config.yaml
moe_layers: [1, 2, 3, 4, 5, 6, 7, 8, 9, 10, 11, 12, 13]
normalize_top_k: false
routed_scale: 3.2
num_attention_heads: 7
rope_theta: 10000.0
learning_rate: 0.0031
decay_fraction: 0.912
train_tokens: 293800000
max_steps: 8967
dataset: "wikipedia_en"
Below are experts of layer 10 (counted from 0) of a mixture-of-experts language model. Rows are named router (the router's row for the expert) and show model dimensions 0-223. Each number is 128 + 24 x the weight over its row's rms, rounded and kept within 0 to 255.
Before each expert's rows: a language model's description of what the expert responds to. This comes from a sample of Wikipedia text that the model never trained on.

# expert 13
Description: Surnames and titles
router [ 82  83 145 143 126 140 117 175 170 115 126 163 154  99 138 113 131 129 148 108 155 101 166  97 139 150 152 117 153 127 129 135 128 118 163  97  87 110 155 158 133 123 107 122 151 163 143 150 105 146 138  95 166 119 145 188  80 148 149 115 134 148 158 124 154  90 111 116 125 140 113 129 147 104 140  73 152  90 165 121 140 145 134 138 117 110 124 130 145  90 134 177 141  98 137 103 142 159 104 203 117 108 159 126 135 148 102 117 109 151 152 113 155 117 173 144 114 111 149 133 163  91 123 152 142 120 124  79 150 117 137 138 164 127 149 118 140 144 133 151 164 135 134  69 152 116 105 159 126  92 111 154 104 156 108 121  76 122 152 102 111 131  98 113 164  93 115 125 140 103 145 128 146 114 136 152  94 142 120 142 114 138  95 108 109 119 160 196 115 120 144 145 130 146 117  90 132 156 161 167  99 118 115 129 108 122  94 105 122 128 127 130 135 175 114 168 125 116 144 127  99 133 106 140]

# expert 5
Description: Table cell contents
router [ 80 120 131 110 129 111 113 147 154 108 110 122 111 116 108  95 154 133 127 115 135 129 100 133 189 133 167 126 125 182 116 115 140 155 130 125 175 147 120 131 154  77 122 108 171 148 148  89 117 129 130 126 153 124 135 131 121 115 138 140 122 107 126 119 156  58 144 110 111 137 116 143 116 100 111 111 125 128 167 148 149 157 150 169 139 120 142 121 140 119 136 153 138 138 131 165 171 104  92 215  91 113 147 136 121  94 133 116 150 141  92 117 129 110 114  92 155 113 167 115 135 132 129 143 143 128 120  62 153 105 125 146 130 190 128 119 103 142 111 145 111 144 147 131 166 145 120 184 124 100 121 176 120 136  85 112 116 149 139 133 120 144 109 106 130 144 123 121 162 115 116 142 130 116 144 119 143 126 178 144 100  90 158 107 142  96 131 147 124 104 169 119  96 130 157 125 130 143 178 153  70 180 148 116  74 130 143 115 103 141 139 117 154 113 131 122 180 145 119  87 144 136 124 104]

# expert 1
Description: Line breaks and headings
router [154 105 176 137 117 134  82 145  84 105 103 171 122 100 130 103 145 124 107 171 100 138 123  97 119 118 142 116 133 124 153 123 140 137 147 143  88 125 122 139 106  71 113 134  96  95 137 118  93 106 148  99  78 145 109 129 140 130 136 113 158  98 122 122 170 138 162 111 147 177  96 116 126  81 132 100 140 155 123 113 145 127 151 111  99 175 127 136 167  92  88 145 111 147  84 141  93 119 130 150 122  95 144 115 109 133  94 104 152 143 162 146 109 151 141 103 161 117 121 121 102 116 115 151 113 177 139 143 158 116 140 152  82 188 132 142 110 135 159 135 120 127 139  91 115  94  90 131  99 136 143 166 146  98 111 100 137 131 166  80 127 170  99  94 135  89 112 113 148 136 175 115 112 106  89 126 108 141 154 125 157 138 155 127 116 130 168 146 106 138 111 179 128 119  89 137 145 122 112 147 140 142  97  87  99 138 122 139 132 171 152 121 145 126 162 104 156 149 129 122 149 144 104 135]

# expert 11
Description: Foreign name fragments
router [140 158 147 116 176 164 111 141 111 123 139 163 107 137 157 101 154  97 101 140 111 130 126 178 151 156 120 127 112 124 157  95 119 109 110 164  95 148 120 149 109 126 112 129 150 184 103 102 160 132  98  96 143 135 116 147 130 118 114  99  99 128 147  74 102 109 132 125 140 148 120 131  62 109 103 105 148 122 185 163 125 144 128 111  97 163 158 154 153 120 111 171 144 116 117 120 158 123 125 145 107 143  96 134 147  46 121 121 145 149 113 146 136 105 147 124 134  91 144 141 134 112 134 146 109 114 123 108 136 165 127 103 122 122 109 182  93 129 112 127 114 128 110 142 129 137 111 135 116 130 143 120 140 167 134 135 119 113 131 155 166 100 122 157 141  85  87 129 190 115 162  83  93 112 139  99 120  93 152 173 169 123 128 138 133 135 134 150 142 103  96 125 122 139  62 136 138 137 140 112 107 112 120 133  68 176 122 115 150 139 121 121 147 132 135  91 112 148 191 143 138 113 106 112]

# expert 12
Description: Mid-word pieces, common nouns
router [156 123 153 157 115  96 112 148 124  91 124 131 162 111 125 148 122 120 148 115 192 136 109 167 147 157 145 151  73 142 128  89 160 166 165 160 110 140 130  99 104  93 126 182 115 103 118 146 115 142 113 103 129 167 143 109  92 141 121 122 166  77 139 111 156  89 109 117 172 113 157 122 108 114 161 156 146  90 160 144 154 133 127 138 106 140 108 115 124 134 121 158 131 101 121  84  94 121 115 118 158 108 136 134 133 146 134 103  90 148 142 145 125 154 138 128 135 132 178 172 159 125 134 130 139  69 145 114 142 142 137 105 138 106  91 123 121 126 110 137 123 113 138 150 101 140 156 117  81 116 100 155  93 144 183 109 116 171 132  80 114 176 145 141 137 126 125 128 166 111 138 160 141 136 105 126 148 135  91 125 106 110 102 129 155 155 159 166 110 129 149 185 114  98 110 123 147 133 175 177 136 130 102 136  98 136 104 157 123 133 151 124 139 108 158  95 107 112 147 152 114 150 105 110]

# expert 9
Description: Noun endings, military terms
router [122 100 110 131 104 147 137 163 126 143 139 158 126 113 146 145  99 119 134 131 147 106 125 148 123 154 146 126 123  98 159 127 131 161 152 152 144  97 176 138 143 119 170 118 132 157  98 107 138 127 105 121 114 102 168 137 109 110 167 118 132 151 168 110  99 103 172 110 166 132 157 135 156 142 146  97 150 118 113 124  96 107 141 182 152 112 151 144 184 163  97 135 135 172 149 116 125 127 132 170 129  86 212 109 145 133 109 160 144 154 108 137 158  92 152 119 169 107 154 129 121 125 123 125 134 145 138 106 139 122 128 130 119 125 135 135 161 141 132 113 130 137 140 115 127 139 103 200 134 123  90 134 132 153 139 110 122 163 173 172 140 118 113 146 104 145 163 125 134 140 166 132 145 122  82 120 168 164 141 130 152 107 124 114 173 187 148 148 135 159 149 147 162 142  91 116 105 154 172 127 114 161 156 103 136 180 162 173 154 152 143 141 127 121 121 100 146 172 133 142 127 122 135 160]

# expert 3
Description: Clause-ending punctuation
router [133 145 135 173  97 118 155  79 146 121  89 142 111 138 120 104 139 103 170 147 111  99  90  98 172  41 126 126 120 116 107  76 108 114 150 115 104 119 172  66 107 101 127 154 150 132 131 135 164 101 146 132 136 148 147 133 114  98 126 104 119 113  99 142 136 114 144 137 123 126 162 163 144 122 156 120 142  82 110 115 107 103 139 117 136 119 110 154 116 112  81 155 172 125 149 166 105 154 148 115 126 122 145 132 131 147 118 104 161 147 128 164 140 121  87 132 138 168  90 153 160 136 144 120 108 147  88 119 164 131 131 143 109 171 111 150 133 155 122 145  90 115 107 137 105 117 145 161 123 117 104  88 125 156 166 121 114 156 117  77 136 159  90  84 145 177 135 173 135 144 127 119 152 108 143  80 127 135 109 137  86 126 149 143 126 176 125 119 134 125 159 157  93 143 145 112 130 144  82 121 131 122 135  90 135 130 120 131 122 142 131 155 160  99 144  92 150 150 113 114 135 139 121 167]

# expert 8
Description: Infobox fields and punctuation
router [148 130 151 111 131 108 107 135 133 130 104 141 119 135 112  99 105  83  89 137  96 137 119 122 136 101 111 109 122 119 152 113 144 141 143 156 175 137 119 100 179  56 114 102 148  97 148 115  94 138 149 137 116 152  85 126 100 120  86 131 143 106 172 136 144 117  91  96 114 100 139  88 100 108 150 129 131 159 163 133 133 144  97 153 123 113 147 111 121  77 130 173 119 145 115 140 153 136 126 187 155 152 183 106  98 117 149 137 146 128  91 171 145 200 171  99 113 123 105 100 162 109 127 139 163 195  93 138 124 109 131 104 117 131 136 149 114 128 149 131 103 103 130 131 132 114 129 139 133 114 135 153 151 154 137  99  98 126 128 108 120  91  73 123  80 122 163 107 138 133 127  88 163 115 147 157 150 104 112 178 139 149 110 110 118 121 120 140 137 111 151 162 133 122 137 163 117 172 141 120 157  89 164  98 119 123 126 141 125 108 127 143 137 131  93 109 159 140 125 120 101 144 154 108]

# expert 4
Description: Prepositions after nouns/verbs
router [134 115  94 130 158 140 116 117 129 119 131 144 136  95 167 151 165 127 136 165 142  98 109 146 110 141 118 129 128 154  80 120 115 101 130 115 165 108  93 134 109 136 107 113 165 107  97 161 131 105 127 118 143 135 133 124 131 144  76  98 143 129 143  88 139 150 136 110 122 119 114 143  92 101 114 141 148  79 143 118 115 143 100  85 118 142 125 130  85 129  97  50 134 131 156 125 150 120 133 124 102 105  90 131 125  95 112 143 125 111 119 133 133  83 113 122 133 138 100  66 167 120 155  71 145 111  79 133 118 140 111 147 107 137 106 116 147  93 150 121 139 116 101  88 167  80 132 125 127 124 110 115 122  88 151 151 107 121 103 100 166 127 160 129 118 148 103 120 146 117  70  94  94 117 130 174  96 133 122  89 129 127 155 166 113 137 141 133 126 155 158 138  95 122 112 138  90 134  82 155 122  58 146 128 138 142 119 102 142 103 160 169  94  98 144 132 137 130 109 167 172 158 124 126]

# expert 2
Description: Mixed rare tokens
router [156 105 115  96 149 170 110 135 127 139 100 166 162 117 156  94 122 121 150 133  95 137 135  76 147 112  99 124 114 137 169 131 118  98 131 142 118 163 147  88 117  90 120 140 126 131 134  70 132 104 152 122 100 142 169 156 130  90 126  99 135 104 134 158 133 118 138 124 149 157 173 107 163  86 149 149 126 149 116 115 141 133 151 140  89 171 171 166 169 122  81 124 133 113 118 119 134  85 108 173 111 160 179 116 115  98 105 138 156 166 163 130 159 171 134 116 120  88 107 113 128 135 137 131 126 174  91 110 149 142 123 125 142 153 194 167  73 128 141 153 135 104  95  92 128 121 118 129 117  83  81 177 111 114 123 117 134 108 142  82 120 124 126 154 127 120 120 119 141 118 128 142 120 104 103 162 148 141 146 131 107 131 158 138  76 101 169 140 137 118 132 165 123 139 113 153 143 131 137 137  94 139  81 113  98 121 106 115 138 143 123 113 130 123 140 105 157 148 125 101 156 113 147 130]

# expert 0
Description: Number and quantity words
router [129 144 148 138 161 113 137 145 142 160 170 116 139 178 107 128 164 161 125  65  93 167 125 140 119 128 105  87 139 151 129 149 120 139 149 141 118 115 143 160 120 142 182 138 147 185 162 129 137 112 124 158  88 103 159 154 121 118 167 130 129 154 105  95 115 133 158 132 175 146  52 103  65 160 183 113 136 122 137 148 122 137 149 101 137 124 179 142 131 135 109 164  99 101 156 115 179 136 113 158 104 137 137 138 115 178 114 115 132 160 150 145 118 140  89 118 115 135 133 114 125 140 148 120 154 130 121 107 154 111  96 138 132 159 118 166 119 115  93 139  99 117 111 158 170 122 125 147 103 142 125 106  66 128 148 120 120 131 161  97 117  97 130 130 134 119 129 120 124 110 149 142 163 113 131 136 130 130 104  79 128 120 121 125 105  93 151 110 142  97 101 144 134  91 115 151 109 146 110 100 130 160 108  75 141 124 128 129 160 106 122 166 108 152 132 139 109 155 145 126 145 152  76 111]

# expert 7
Description: Verbs and auxiliaries
router [140  90 135 102  81 131 139 127 145 137 108 115 144 114 111 112 121 142 157 115  87 116 155 130 108 130 116  96  97 152 105 128  98 135 147 181 141 119 119 130 103 108 144 136 143 163 117 114 108 116 124 134 122 176 125 173 155 127 108 121 109 124 157 180 161 132 116 131 131 160 129 140 140 155 124 112 176 131 163 113 149 109 136 106 108 186 130 125 164 168 135 118 103 167 155  70  84 133 145 139  97  98 188 171  81 188 121 151 145 116 121 133 143 117 154 130 157 113  99  79 135 136 115 117 119 115 125 125 132 139 133 104  82  94 118 122  89 144 139 122  89 120 145 145  97 137 160 132 151 132 122 110 156 127 129 114 105 113 155 130 151 151  94 127 176 137 143 113 137 119 160 167 109 130 164 140 143 109  90 104 120 115 131 147 128  87 149 165 113 114 144 156 151 138 121 198 125 165 129 134 156 172 152 157 173 123  97 123 132  96  92 136 106  91 160 137 152 160 126 114 139 136 136 126]

# expert 14
Description: Table cell separators
router [100 134 164  76 134 132  99 153  84 129 130 139 115 169 156  90 143 105 173 110 140 168 103  84 171  92 132 109 102 134 142 139 133 146 139 148  95 116 113  99  92 106  93 123 166 115 137  84  83 126  96  99  72 124  93 141 134 105 153  89 101 103 103 110 167  99 136 128 139 182 165 135 130 151 138 143 117 117 150 148 126 141 142 154  82 103 162 105 168 151 102 109 121 122 139 140 142 138 103 156 121 148 161 141 114 148 100  86 142 170 186  99 140 166 149 121 158  93 153 149 142 126 100 136 109 155 114 160 138 125 131 143 115 156 130 127  92 131 150 141 112 103 126 112 134 101  97 172 126 106 102 129 111 140 184  95 109 169 128 135 151 108 130 116 145 111 141 122 116 108 125 130 138 130 107 102 130 120 148 145 142 176 143 125 110 134 152 139 131  99  84 143 154 141 130 137 165 120 149 148  76 145 117  98 128 161 107 115 138 170 111 124 133 147 126 163 127 136 116 140 106  96 129 145]

# expert 6
Description: Copulas and articles
router [124 128 108 186 131 134 131 123 108 122 173 130 151 162 123 118  98 124 137 120 127 132 154 100 128 117 132 152 126 105 150 103  92 154 155 115 146 152 100 155 109 151 106 142 116  57 163 144 104 139 127 151 143 118 156 121 116 131 155 148 102 122 143 121 127 101 135 140 143 122 118 189 117  80  63 115 112 155 155 139  80 119 124 142  91 138 107 148 124 100 147 104 117 128 152 192 127 122 148 166 105 142 175 156 178  66 136 131 116 147  97 114 138 140 156 144 132 127 143 101  76 162 136 182 144 109 128 156 145 129 105  86 146 168 125 156  78 131 120 187 141 106 144 139 114 101 160 158 107 135 146 107 123 153 171 111 166 114 131  98 126 153 145 133 152 128 150 147  96 118 109 105  97 137 104 121 132  93 107 132 124 106 125 132 160 116 115 146 100 136 146 155 101 118 138 138 130 136 116 143 134 156 107 126 131  96  87 103 127 151 143 107 113 131 152 163 108 161 125 120 170  90 160 121]

# expert 10
Description: Places, directions, word starts
router [116 101 113 109  94 156 153 119 134 151  85 146 151 155  99 145 124  94  97 154  93  99 118 124 133 193 122 101 117 145 161 141 134 169 140 164 120 135 160 114 112  95  99 111 147 118 120  91 141 152  81 167 113  91 139 134 128 122 112  61 136 145 154 179 130 120  92 128 142 114 129 145 145  92 168 127 121 119 123 124 140 166 172 136 121 111 164 148 165 138 131 118 105 164 172 118 154 128 115 156 124 139 157 124  72 110 134 103 166 175 124 150 147 127 136 142 167 159 151 152 131 182  92 131 144 113 164 106 138 133 106 132 115 130 136 159 109  91  96 134  86 109 117 124 138 117  99 116 124 104 111  95 141 137 114 133 114 166 163 112 130 123 103 140 154 116 109  75 153 115 149 141 176 148 143  87 138 107 144  93  85 119  91 155 131 118 128 107 146 133 101 106  84 129 140 133 114 167 163 114 106 102 137 142 112 119 149 117 108  78 111  94 136 127 130 147 134 151 150 143 110 116 131 118]

# expert 15
Description: Title word starts
router [ 95  99 117 103 117 128 114 170 102  66 116 144 108 147 145  99 170 147 146 133 102 133 107 131 162 127 160 123 111 112 145 148 136 111 177 125 118 169 149 105 126 157 115  96 123 135 133 117 117 131 106 152 129 116 188 143 152 133 151 108 105 144 103  90 170 106 119 113 155 122  78 144 108 133 162 134 108 118 132 137 152 140 134 115 127 113 147 154 156 165 149 104 131 117 187 121 149 129 113 119 119 146 156 121 143 132  88 117 100 171  86 142 131 114 146 136 165 124 120 109 130 128 117 140 122 178  97 127 122 115 120 124 144  97 105 159 124 149 155 137  91 121 110 139 120 115 117 151 121 115 119  83 138  93 115 137  70 175 166 117 115 138 109 154 140 127 117 143 146 106 138 115 171 118 133 145 120 116 127 104 143 130 120 102 138 122 174 122 100  95 185 140 139 112  83 135 150 142 129  97 119 104  80  91 107 151 161 141 114  77 117 135 133 167 125 163 114 206 126 105 157 170 154 172]